config = dict(
    num_hidden_layers=19,
    hidden_size=192,
    n_experts=48,
    experts_per_token=2,
    d_expert=128,
    d_shared_expert=0,
    hidden_act='swiglu',
    moe_layers=[1, 2, 3, 4, 5, 6, 7, 8, 9, 10, 11, 12, 13, 14, 15, 16, 17, 18],
    router_score='softmax',
    normalize_top_k=False,
    routed_scale=4.9,
    balance_loss=0.00891,
    balance_bias=False,
    router_z_loss=0.001,
    n_groups=8,
    groups_per_token=2,
    init_std_router=0.0253,
    lr_router=0.000386,
    vocab_size=16384,
    norm='rmsnorm',
    norm_eps=1e-06,
    tie_word_embeddings=False,
    optimizer='adamw',
    learning_rate=0.0024,
    beta1=0.95,
    beta2=0.95,
    batch_tokens=[65536, 131072, 262144],
    max_seq_len=1024,
    train_tokens=541300000,
    max_steps=3735,
    dataset='wikipedia_en',
)
Below are experts of layer 7 (counted from 0) of a mixture-of-experts language model. Rows are named gate (a neuron's input weights, with its number), up (a neuron's input weights, with its number) and show model dimensions 96-191. Each number is 128 + 32 x the weight over its row's rms, rounded and kept within 0 to 255.
Before each expert's rows: "gets" lists some tokens that make up at least twice as much of what it gets as of all text. This comes from a sample of Wikipedia text that the model never trained on. Tokens count by the router's weight.

# expert 30
gets: " in", " of", " |", " the", " on", " for"
gate0 [137 138 128 121 137  80 152 187 111 181  85 137 137 114 197 130 155 136 107 104 163 108 146 203 170  87 139  78 126  93 126 148 100 135 143 150  84 133 158 144 126 116 143 186 181 119 126 119 138  84 151 144 139 141  61 130 147  78 196 165  69  69  65 136 122  89 125 129 115 142  76  88 138 143 109 107  88 136  85 132 103 108  84 142 156 111 102  94  57 100  78 108 131 115 141  88]
up0 [150 171 221 123 144 124 108 168  82 140 187 137 133 128 148 129 139 149 136 157 111 110 107 176  78  99 166 141 137  87 122 131 176 112 154  74 111  79 131  83 124 137 134 131 204 151 105 117 137 106 116 141 165 176  62 147 115 128 181 124 151 158  40 157  93 110  69 140  73 196  56 164  91 126 128 112 134 125 119 127 145 123 128 145 153 157 167 132 150 123 104 123 125 136 134  93]

# expert 12
gets: " The", " New", "The", " An", " National", " A"
gate0 [163 122  92 157 197 143 100 184 111  85 132  83 169 167  71 102 155 112  60 123 171  93 183 128 189 118 126 156 114 105 191 162 136 169 174 105 101 139 154 140 149 106 153 129 104 124  86 121 101 141 133 129 109 140 126 107  83 126 149 146  89  99 114 163 150  99 153  71 122 168 142  98 222 128 149 170 109  76  49  81 125 109 115 179  81 178 148 126 139 135 148 127 152  86 171  99]
up0 [158 186 174 135  77 105 129 116 136 198 157 104  22 104 157  71  69  74  79 150 146 145 135 115 144 118  98 124 113 161 101 145 114 126 152 101 133 134 111 109 125 112 124 118  71 125 148 155 145 121 137 111 158 145 108  65 111  54 138 168 151  90 126 125  62 186 164 151 114 126 159  97 156 105 156 120 120 160  93  91 146 161  81 128 105 122  99  98 131 126  87  86 161 110 141 125]

# expert 36
gets: " |", " and", ",", ";", " at", ")"
gate0 [135 173  87 103 159 171 115 170  82 159 125 153  63  82 121 108 106 104  97 164  99 132 132 154 125 142  68 145 175  96 123 165 135  97  73 135 117  90 144 112 174 188 182 114 134 122 144 147 182  61 159  98 186 116  47  76 106 142 166 145 102 112 176 137 108 121 106 140  43  92 144  83 135 138 154  96 143 128 105 112  49 125  94 150 129 123 120 139 132 113 108 135 117 104 129  91]
up0 [155 167  86 136  89 125 151 145 158  83 148 122 159 137  95 178 150 140 159 102 133 104 155 128  65 126  85 107 132  88 219 158 123 136 177 155 114 107 105 128  78 117 118  81 100 112 133 130 146 141 139  76  55 125 153 137 116  98  99  95  65  65  56 156 156 101 171 118 174 126 158  91 121 119  57 197 150 120 126 129 115  86 153  98  79 135 188 118 141  98 139 103 125 154  95 107]

# expert 15
gets: ";", ",", ")", ");", "),", "ar"
gate0 [ 96 120 107 124 155 115  98 152  82 141 159 157 112 146 161 130 161 143 150 124 149 100 112 160 159 115 118 132 132  92 121  93 128  60 111 109 163 156 189 139 126 136 165 105 149 102 143 123 132 116 132  97  65 168 155 125 112 114 149 137  97  79 105 212 166 162 162  85 114 105  93 154 153 122 168 112  11  76 114 114 111 155 107 105  59 161  84 176 133 169 144 144 188 144 136  65]
up0 [135 106 121 154 104  99 118 150 118 172 122  98 170 106 115  84 121 134  83 117 101 112 174 114 135 186 115 111 117 132 154 212  76 216 165 121  89 122  77 166 145 142 144 168 134 139 141 141 144 126 163 144 130 116  66  91 115 104 129 135 125 176 105 126  80 107 118 148 102 123 133  81 157 109  82 116 205 165 123  95 124 101 109 167 159  76 154  80 100 119  78 147 106  72 153 153]

# expert 29
gets: " ", " the", " New", " States", " York", " S"
gate0 [127  94 116 102 122 116 122 106 103  93 125 124 103 135 209 105 131 171 150 147  91  83 131 190 121  83  93 139  98 108 131 129 124 148  74 136  53 110 119 184 150  97 159 189 131 160 182  66 148  72 143 172 135 147  91 169 149 106 156 148 167 147 159  84 202 162 100 122 124 120 137 130 177 126 158 136 117 138 130 121 150 161 150  72 101 128 118 182 136 194 139 170 180 121 137 139]
up0 [122 107 118  99  49  46 137 115 125 163 130  86 115 156 147  93 145 122 137 130 136 140 132 138 102  84 144 141 132 126 116 122 100 110 109  99  63  98 140 174 142 121 116 202 120 138  99  31 147 133 144 138 139  89  79 244 178  57  79 162  68 130  82 156 151 106 130 172 111 134 127 110 124 106 146 166 113 134  71 162 155 109 135 129 115  67 155 154 147 180 164 128 197 145 137 152]

# expert 14
gets: " a", " an", " A", " one", "A", "The"
gate0 [111 124 125 180 175 144 128 157 142  83 109 116 126 111 110  83 113 130  95 141 163  74 133  75 104 147  91 155  58 151  84 115 129 112 163 111 100 161  93 146 188 141 124 123  78 125  97  74 147 130 104 114 126 151 188 148 106 115 118 114 142 112 155 144 104 119 130 193 103 167 140 125 128 112 138 109  78 158 127 111 117 161 163 144  86 109  60 114  56 197 117  89 140 118 133 121]
up0 [149 130 142 149 155 114 158  79 143  83  90 121  91 129 118  98 138 106 102 141 132 100 116  99  96 172 105 149 111 142 109  91 164  93 159 117 112 155 111 144 157 118 164 122  68  99 143  79 147 146  89 125 160 129 176 171 120 152 167 127 146 136 212 158  99 152 112 199 107 177 146 151 114 142 181 111  67 154 144 143 124 182 176 137 116 110  92 125  81 185  74  98 133  49  92 126]

# expert 34
gets: " in", " on", " as", " In", " at", " with"
gate0 [ 76 154 117 135 193 143 163 164  89 170 151 169 143  88 137 106 179 145 121 144 198 108 178 154 164 151 141  67 110  71 155 154 130  69 127 150 143 151 171  99 132  97 137 120  86  98 101 132 221  94 133 134  63 174 159 141 129 152 204 149 135 143  74 144 141 116 133  82 149 131 123  72 109 131 110 136 127 113  54  81  84  92 101 171 167 117 116 119 127 161 113 134 140  97 131 109]
up0 [177 101 124 113  60 102  71  83 140  82 134 105 109 184 143 165 118 136 146  98 102 119 107 129 150 118  99 189 121 188 117  94 119 110 137 100  98  76  85 181 150 150 157 163 159 137 113 148  89 146 173 128 167 131  68  97 140  97  71 113  94  73 205 147 132 178 122 137 108 138 109 173 169  79 147  73 124 135 155 139 148 163 165 104  73 134 121 132 131 133 164 169 138 164 132 108]

# expert 23
gets: " of", " from", " in", " to", ":", " with"
gate0 [135 179 112 149 131 101 108 112 165  62 131  94 145  82 108 115  68 127 124 104 142 120 140 141 117 180  99 125 123 124 203 122 122 193 121 143  94 123 142 178 145 102 159 143 110  60 148 188 165 134 179 124 124 187 143 138 104  81 142 132  51 134 101 127 128 134 105 134  65  65 134 111 131 109 123 152 150 129 123 115 140  81 118 150  60 167 112  58 111 110 110 137 130 101 123  94]
up0 [119 133  80 118 168 120 132 204 119 116 118 103 141 122 159 104 173 105 182 122  81 141 217 100  92  84 150 122 140 131  90 145 116  49 198 141 189 117 119  73 150 145 125  63 142 161  71 105 103 194 126 116 136 126 122 112 134 142 104  99 120 116 184 169  97 105 126 107 172 183 153 117 135 110  75 164 120 148 117 114  92  93 111  56 173 169 158 127 147  88 115 168 131 125 169 152]

# expert 32
gets: "-", "'s", "–", " &", "/", " D"
gate0 [131 152  49  95 106 134 146 169 124 132 153 132 114  83 145 123 204 110 104  95 146  89 154 150 151 119 103  81  74  89 110  99 105  79 137 115 113  99 147 132 167 141 148 123 197  89  81 174 169 105 152 102 113 146 117 119  97 134 199 158 121  50  35  95 114 101 102  84  84 116  83  78 161 164 176 121 108 135  92 130  86  76  78  62 106  99 130 110 133 152 117 142 153  69 151 111]
up0 [187 142  97 110  85 145 188 143 154 105 111 105 101 108  98 142 167  75 122 149 128  89 142 111 146  86 110 133 119 126 141 101 150 140 162 164 172  50  86 117 117 140 131  93 122 135  61 167 119 137 146 116  99 110 149 143 156 149 183  90 160 106  68 104 103  97  99 131 116  73 122  97 139 169 193 153 147 182 164 163 127  95 128  93 157  92 163 151 144  98 176 109 132 148 131 154]

# expert 44
gets: "\n", "|", "\n ", "°", "|---|---|---|---", " Nominated"
gate0 [100  91 108 117 153 129 144 134  98 226 160 168 169 153 121 124 122 149 106  81  97 129 168 175 123 126 134 137 124 144 167 136  67 143  60 117 159 162 216 166 105 210 184 171 109 118 147  68 132  82 138 113 112 121 109 172 143 155  74 121 116  89 120 145 104 124 117 116 143 130 182 151 110 177 107 120 110 115 127 100 124 153 158 144 160 119  68 149 131 132 141 108 121 139 153 149]
up0 [124 120 101 151 183 119 126 123 134 107 113 134 179 157  88 139  85 200 133 112  97 145 124 165 108 141 104 113 129 162 153 141  78 146  98 130 193 193 162 145 110 149 110 168 124 131 182  97 128 112 151 107  88  85 115 176 146 190  87 122 102 148 118  63 108  87 114 161 138 114 142 174 120 170 149 144 120 107 196  88 159 177 139 140 152 158  90 113 139 125 157 106  92  98 105 126]

# expert 28
gets: " the", " for", " his", " The", "'s", " a"
gate0 [134 124 135 169 113  72 142 184  98 122 148 164 139 100  87  69 107 105 119 117 144  97 126 149 103 135 140 128 130 106 170 114 147 129  99 142  95 150 125 134 166 168 163 129 137 149 131 143 139 111 123  87  89 167 114 158 137  83 134 142 104 112  88 115 168 114 106 132 127 129 127  81 133 103  91 131 105  75 113 114 102 113  89  83  46 142 116 108  71 127 162 149 145 118 196 115]
up0 [161 129 154 218 128 138 147 131 154  75 143 139 136  92 124  89  87  34 131 126 118  96 102 101 115 125 195 168 126 143 141  76 152 148 121 150 115 151 108 103 115 145 112 131 129 175 151 146 125 139  99 103 146 121 173 128 164 107 108  73 101 153 118  91 152 153  84 159 171 147 135 127  84 134 123 132 151 128 129 140 148  98 131  70  68 180 138 142 115 103 177 124  80 120 185 147]

# expert 17
gets: "us", "a", "i", "ia", "is", "o"
gate0 [ 88 122 117  97 124  74 112 138 104 150 131 149 113 117 119 116 131 200  24 107 170 145 169 142 110 115  65 140 164 125 140 183  73  92  96 143 107 118 101 109 135 152 137 130 147 129 140 139 127 152 110 163 128 167 140 127  88 147 195 153 119 122 131 161 176 134 105 125 120 108 112 108 100 121 111 115 155 102  16 122  80 115  77 139  93 134 106 102 152 179  94 111 193 157 137  64]
up0 [115 124 142  96 109  71 120  77 123 116  99 113  32  94  61 151 103 189  45 139 133 180 137 106 102  96  95 158 136 134 115 159 130 113 134 142 152  79  69 102 125 150  85 102 116 141 107 166  84 209 117 177 169 194 116 188 127 148 166 101 121 135 148 144 161 158  73 139 162 159 146 153  46 167 132 165 176 141  62 162 120 159  96 142 149  90 130 113 121 172 143  44 176 171 108 101]

# expert 6
gets: " |", "t", "m", " ", "it", "id"
gate0 [117 165 102  19 164  98 109 154  71 100 186 170 152 132 145 182 108 132 144 132 133 125 115 168 130 131 102  84 122 108 149 178  88 203  88 117 142 152 124 176 157 146 136 121 107 119 144 140 110 139 171  72  72 221 114 189 165  68 169 129 129 147 100 147 162 124 126 166 115 139  96 134 149 114 161  92  82  68  90  90 130 111 169 170 104 115 120 113 100 121  91 179 142 111 169 150]
up0 [ 94 128  81 167 143 173 146 114  93 120 113 120 192  70 127 122 112  99  97 122 136 175 169 130 187 144 122 127 128 122 139 102 128  94 165 129 161 124 125 146 127 101 155 153 143 158  83  68 131  83 101 130 154 131 100 115 105 132 139 131  68 113 104  83  73  53 176 124 151 108 148 134 140 138  97 144  87 136 132 108 122 167  83 115 106  98 115 154 106 134 145 135 199 143 148 172]

# expert 0
gets: " the", " that", " this", ":", " same", " a"
gate0 [136 135 120 119 156 113 106 144 120  71 127 127 133 118 200 136 100  97 135 100 132  93 117 134 141 139 129 103  66  56  80 154  97  89 120  79  88 145 144 195 155 161 166 171 131  82 178 118 138  94 113 110 113 155  51 114  86  63 103 150 139 129  96 131 154  99  93 103  60 148 100 143 157  83  83 119 117 103  87  82 128 153 121 143  91  66 104  74  58 111  79 137 163 112 163 132]
up0 [140 142 159 112 139 114 121 103 124  37 120 106  75 126 180 152  52 101 163 142 147 124 134 127  90 184 137 158  86  52  51 134 128 120 127  75 129 110  34 192 137 145 132 122 100 101 165  75  78 103 107 104 142 113  63 141 127  81  80 118 167 141 125  94  96 149  99 119 112 190 128 166 130 121  91 147 141 146 141 120 161 152 153 143 112  49 145 136 109 110 144 109 125 145 124 158]

# expert 24
gets: " B", " P", " M", " H", " L", " G"
gate0 [126 131 105 161 134 130 117 125 127 167 156 141 147 149 124 155 131 118 133 175 131 151 135 117 139 133 177 153 110 181 212 109 141 197 137 187 159 110  90 122 112 113 154 183 125 111  95 120  93 126 164 127 130 141 160 155 158  85 165 135 103  99 145 138 158  73 132 175 158 167  88 146 220 161 200 119 111 120 168 140 162 120  78 185 114 134 121 174 147 138 130  80 146 125 140  94]
up0 [123 174 115 145 125 160 109 160 115 245 213 136 126 104 116 132 136 130 140 138 169 171 121 129 138 125 120 132 152 140 111 156 163 136 121 131 151 108 131 103  93 133 116 107 140 131 137  79 126 161 113  62 105 146 154 114 125 138 139 149 114  64  43 132 114  90 182 145 135  83 142 107 129 119  70 158 192 108  92 123 133 112 147 117  94 152  77 187 199 114 113  91 106 145 149 151]

# expert 20
gets: ",", ")", "o", "an", "j", "al"
gate0 [ 49 152 130 103 114 115 119 157 105 156 135 138 109 145  78 108 111 128 123 131 102 141 146 189 120  93 105 126 117 118  73 155 112  76 174  37 118 148  83 200 113 154  86  91 159  93 121 134 150 179 126  99 122 126 102 184  95 126 177 147 123  73 116 116 123  76 129 135 130 114 113 110  75 120 155 108 150 148 153 111 116  61  78 146 171 160  97 133 163  91 113  78 157 111 116 113]
up0 [133 102 171 146 145 154 161 164  89 149 137 150 109  87 145 147 146 162 215 107 134 135 121 107  84 145 137 162 144 149 140 116 126 163  99 175 151  40 110 160 110 154 131 123 125 121 179 159 106  79 105 113 130 148 153 165 112 181 132 104 148  84 120  88 142 189 112 141  97 148 159 171 152 180 167 112 185 120 138 133 127 114 173 128  92 174 104 149 101  87  94 133 194 201 123 115]

# expert 22
gets: " was", " to", " is", " were", " are", " had"
gate0 [110 114  86 105 128 110 154  92 141  66 167 151 125 105 119 189  92 151 105 159 147  97  70  46  39 117 134  65 105 120 186 102 127 116 166 104  77 131 110 167 141 137  79  98  79 118 161 142  69 110 114 165  58 124  75 100 165 149 147 120  93 145 163 142 134  83 118 114 149 166  67 165 106 174 138 145 135 141 111 142 104 119  75 192  98 186 120 139 147 134 127 144 100 142 101 130]
up0 [110 146 149 126 130 123 104 163 178 141  73 106 112 145 147  93 147 145 168 117  77 130 149 180 182 151 114 200 153 128  48  73 142 147  55 119 144 120 205 128  94 131 154 156 168 153  87  27 146  95 127 128 146 135 170 145 102 114 107 155 140 101 125 100 113 173 152 152 111  97 194 100 148  97 171 146  99 114 147 128 114 118 198  87 166 132 181  82  82 147 114 116 117 151 156 111]

# expert 37
gets: "ing", "ed", "ating", " up", " against", "ling"
gate0 [177 135 152  70 135  26 151 101 144 154 133 165 127 152 134 110 113 123  53 176 172  90 126 117 155 180  66  88  89  67  87 120 102 168 175 161 153 215 142 150 124 142  96 150 119  65 181 147  92 137  99 143 101 160 131 148 120 184 128 156 137 139 145 153 166 178  83 103 125 163 143 139  99  55 117 201 146 125 150 105 105 170 122 103 166 147 131 128 146 133 138 157  88  56 124 153]
up0 [ 82 200 125 179 121 207 108 132 131  84 135 103 131  94 173 159 187 118 138  81 126 137 134 123 140  96 178 180 177 186 103 162 169 106  69 137  81  69 127 100 167 103 115 140  99 147  73  97 169 143 161  70 161  95 128 136 159 113 163 126  85 110 122 154 108  97 142 132 148 108 109  90 137 199 172  95  70 109 138 141 156  96  99 123  95 103 112 135 103 132  90  76 154 126 121 102]

# expert 43
gets: "\n", "-", "|", "==", " =", "The"
gate0 [ 84 126 145  57 112 128  95 135  80 108 168 152 163 122 117  82 179 152 113  71 161 131 178 177 126 131 114 102 106  83 178 138  71 119 133  41  99 141 122 185 107 133 133 104 142  87 131 157 118 153 132 127 124 139 104  85 140 159 126 132 111 109 141 112 207  74 138 129  51 142  97 112 145 170 123  86 144 127 136 147 115 111 128 122  85  65  89 104 103 132  80 124 124 124 182  97]
up0 [ 97 206  88  72 139 147 108 174 110 134 112  87 131 153 149 130  95 171 145  53  64 111 131 124 126 117 148 123 186 116 111 134  86 197 112 154 141 120 111 139 165 159 141 155 133 127 118 158 117 143 117 177  92 133  77 142 135 194 151 140 178 120 174 129 127  99  99 108 169 195 156 114 174 112 141  90 164 166 152  57 140 145 133 103 139 166 125 142 162 133  86 129 106  82 147 129]

# expert 47
gets: "|", " to", "==", "=", " was", " won"
gate0 [188 113 131  81 151  94 126 162  84 116 125 124  95  27 169 152 129  70 137 113 179 168 185 208  84 146 131 148 138 152  94 127  88 110 193 156  86 117 152 121 124 111 162 121 103 164 108 133 127 167 137 150 142 122 105 103 151  96 143 138 105  70 127 132 168 144 144 142  94 123  78  89 149  94 154 104 187 119  98 153 153 120 134  52 106  76  86  79  53  78 136 130 141 143 120 118]
up0 [121 114 124 126 185 146 157 103 141 190  69 145 180  99 164 145 135 125 125  83 124 117 113 140 116 161  83  87  98 159 111 140 110 197 102 116 145 154 161 179 128 142  64 178 115 127 110 127 179 153 119 136 140 121 145 122 116 154 131 131 108 143  87 123 134 106  99 109  98 144 150 134 167 127 172  33 122 134 148 137 122 132  75 130 222 205 113  52 114  67 171 133 133 155  69 104]

# expert 42
gets: "\n", "==", "===", " ==", ".", " ="
gate0 [124 117 115 177 114  75 123 129 141 149 164 148 136  77 123 119 190 164  75 104 136 121 144 150 154 171  89  58 120 147 136 117 115 115  42 141 110 113 143 172 141 154 156 185  92 111  94 118 178  97 145 148  80 125 120  80  96 145 141 129 151  79 158 145 144 136 174  96  64 118 116 119 157 145 106 118 123 113 164 142 132 134 113 118  93 167 118 101  96  89 105 128 142 109 142  97]
up0 [ 67 152 116 113 144 172 116 125 152 113 126 154 157 133  80 151 122 206 182 129 149 120 126 120 116 156  89 151 137 105 122  96 142 153 140 121  86  58 130  56  92 181 121  50 163  92 163 136 154 138  97 255 142 141 168 129 130 185 163 152 102 157 132 139 131  96  98 145 143 111 134 132 109 139 118 136 137 157  57 124 144  75 137  66 101 114 120 117 124 156 141 189 140 142 153 121]

# expert 39
gets: " is", " was", ")", "\"", " are", " were"
gate0 [124 141 139 146 147 153  91 133  97 133 124 168 131 101 106 126 120 135  94 128 137 135 137 185 146 119 103  84 121 166 121 143 122  88 197  88 135  83 131 134 200  63 192 165 143  76 148 152 162 144 149  91 130 147  94  61  84 198 124 130 119  56 105 129 103 103 187 107 164 116 118  76 137 121  92  70  75 133 177 128  97 142  43 124 152  52 123 108 127 150  99 117 112  90  97 114]
up0 [157 145 184 137 140 114  99 117 158 163  92 164  89 102 129 119  98  90 134 153 140 158 113 125 182  86 170  69 101 107 135  93 147 176 197 115  81  76 201 123 130 104 164 140 119 114 102 138 118 157 131  83 186 118  62 128 150 141  93  61 138 133 122 164 115 109 122 135 154  91 142 112 168 134 118  76 132 108 160 174 119 130  75 108 167 133 131  63  96  99 134  76 121 113  84  87]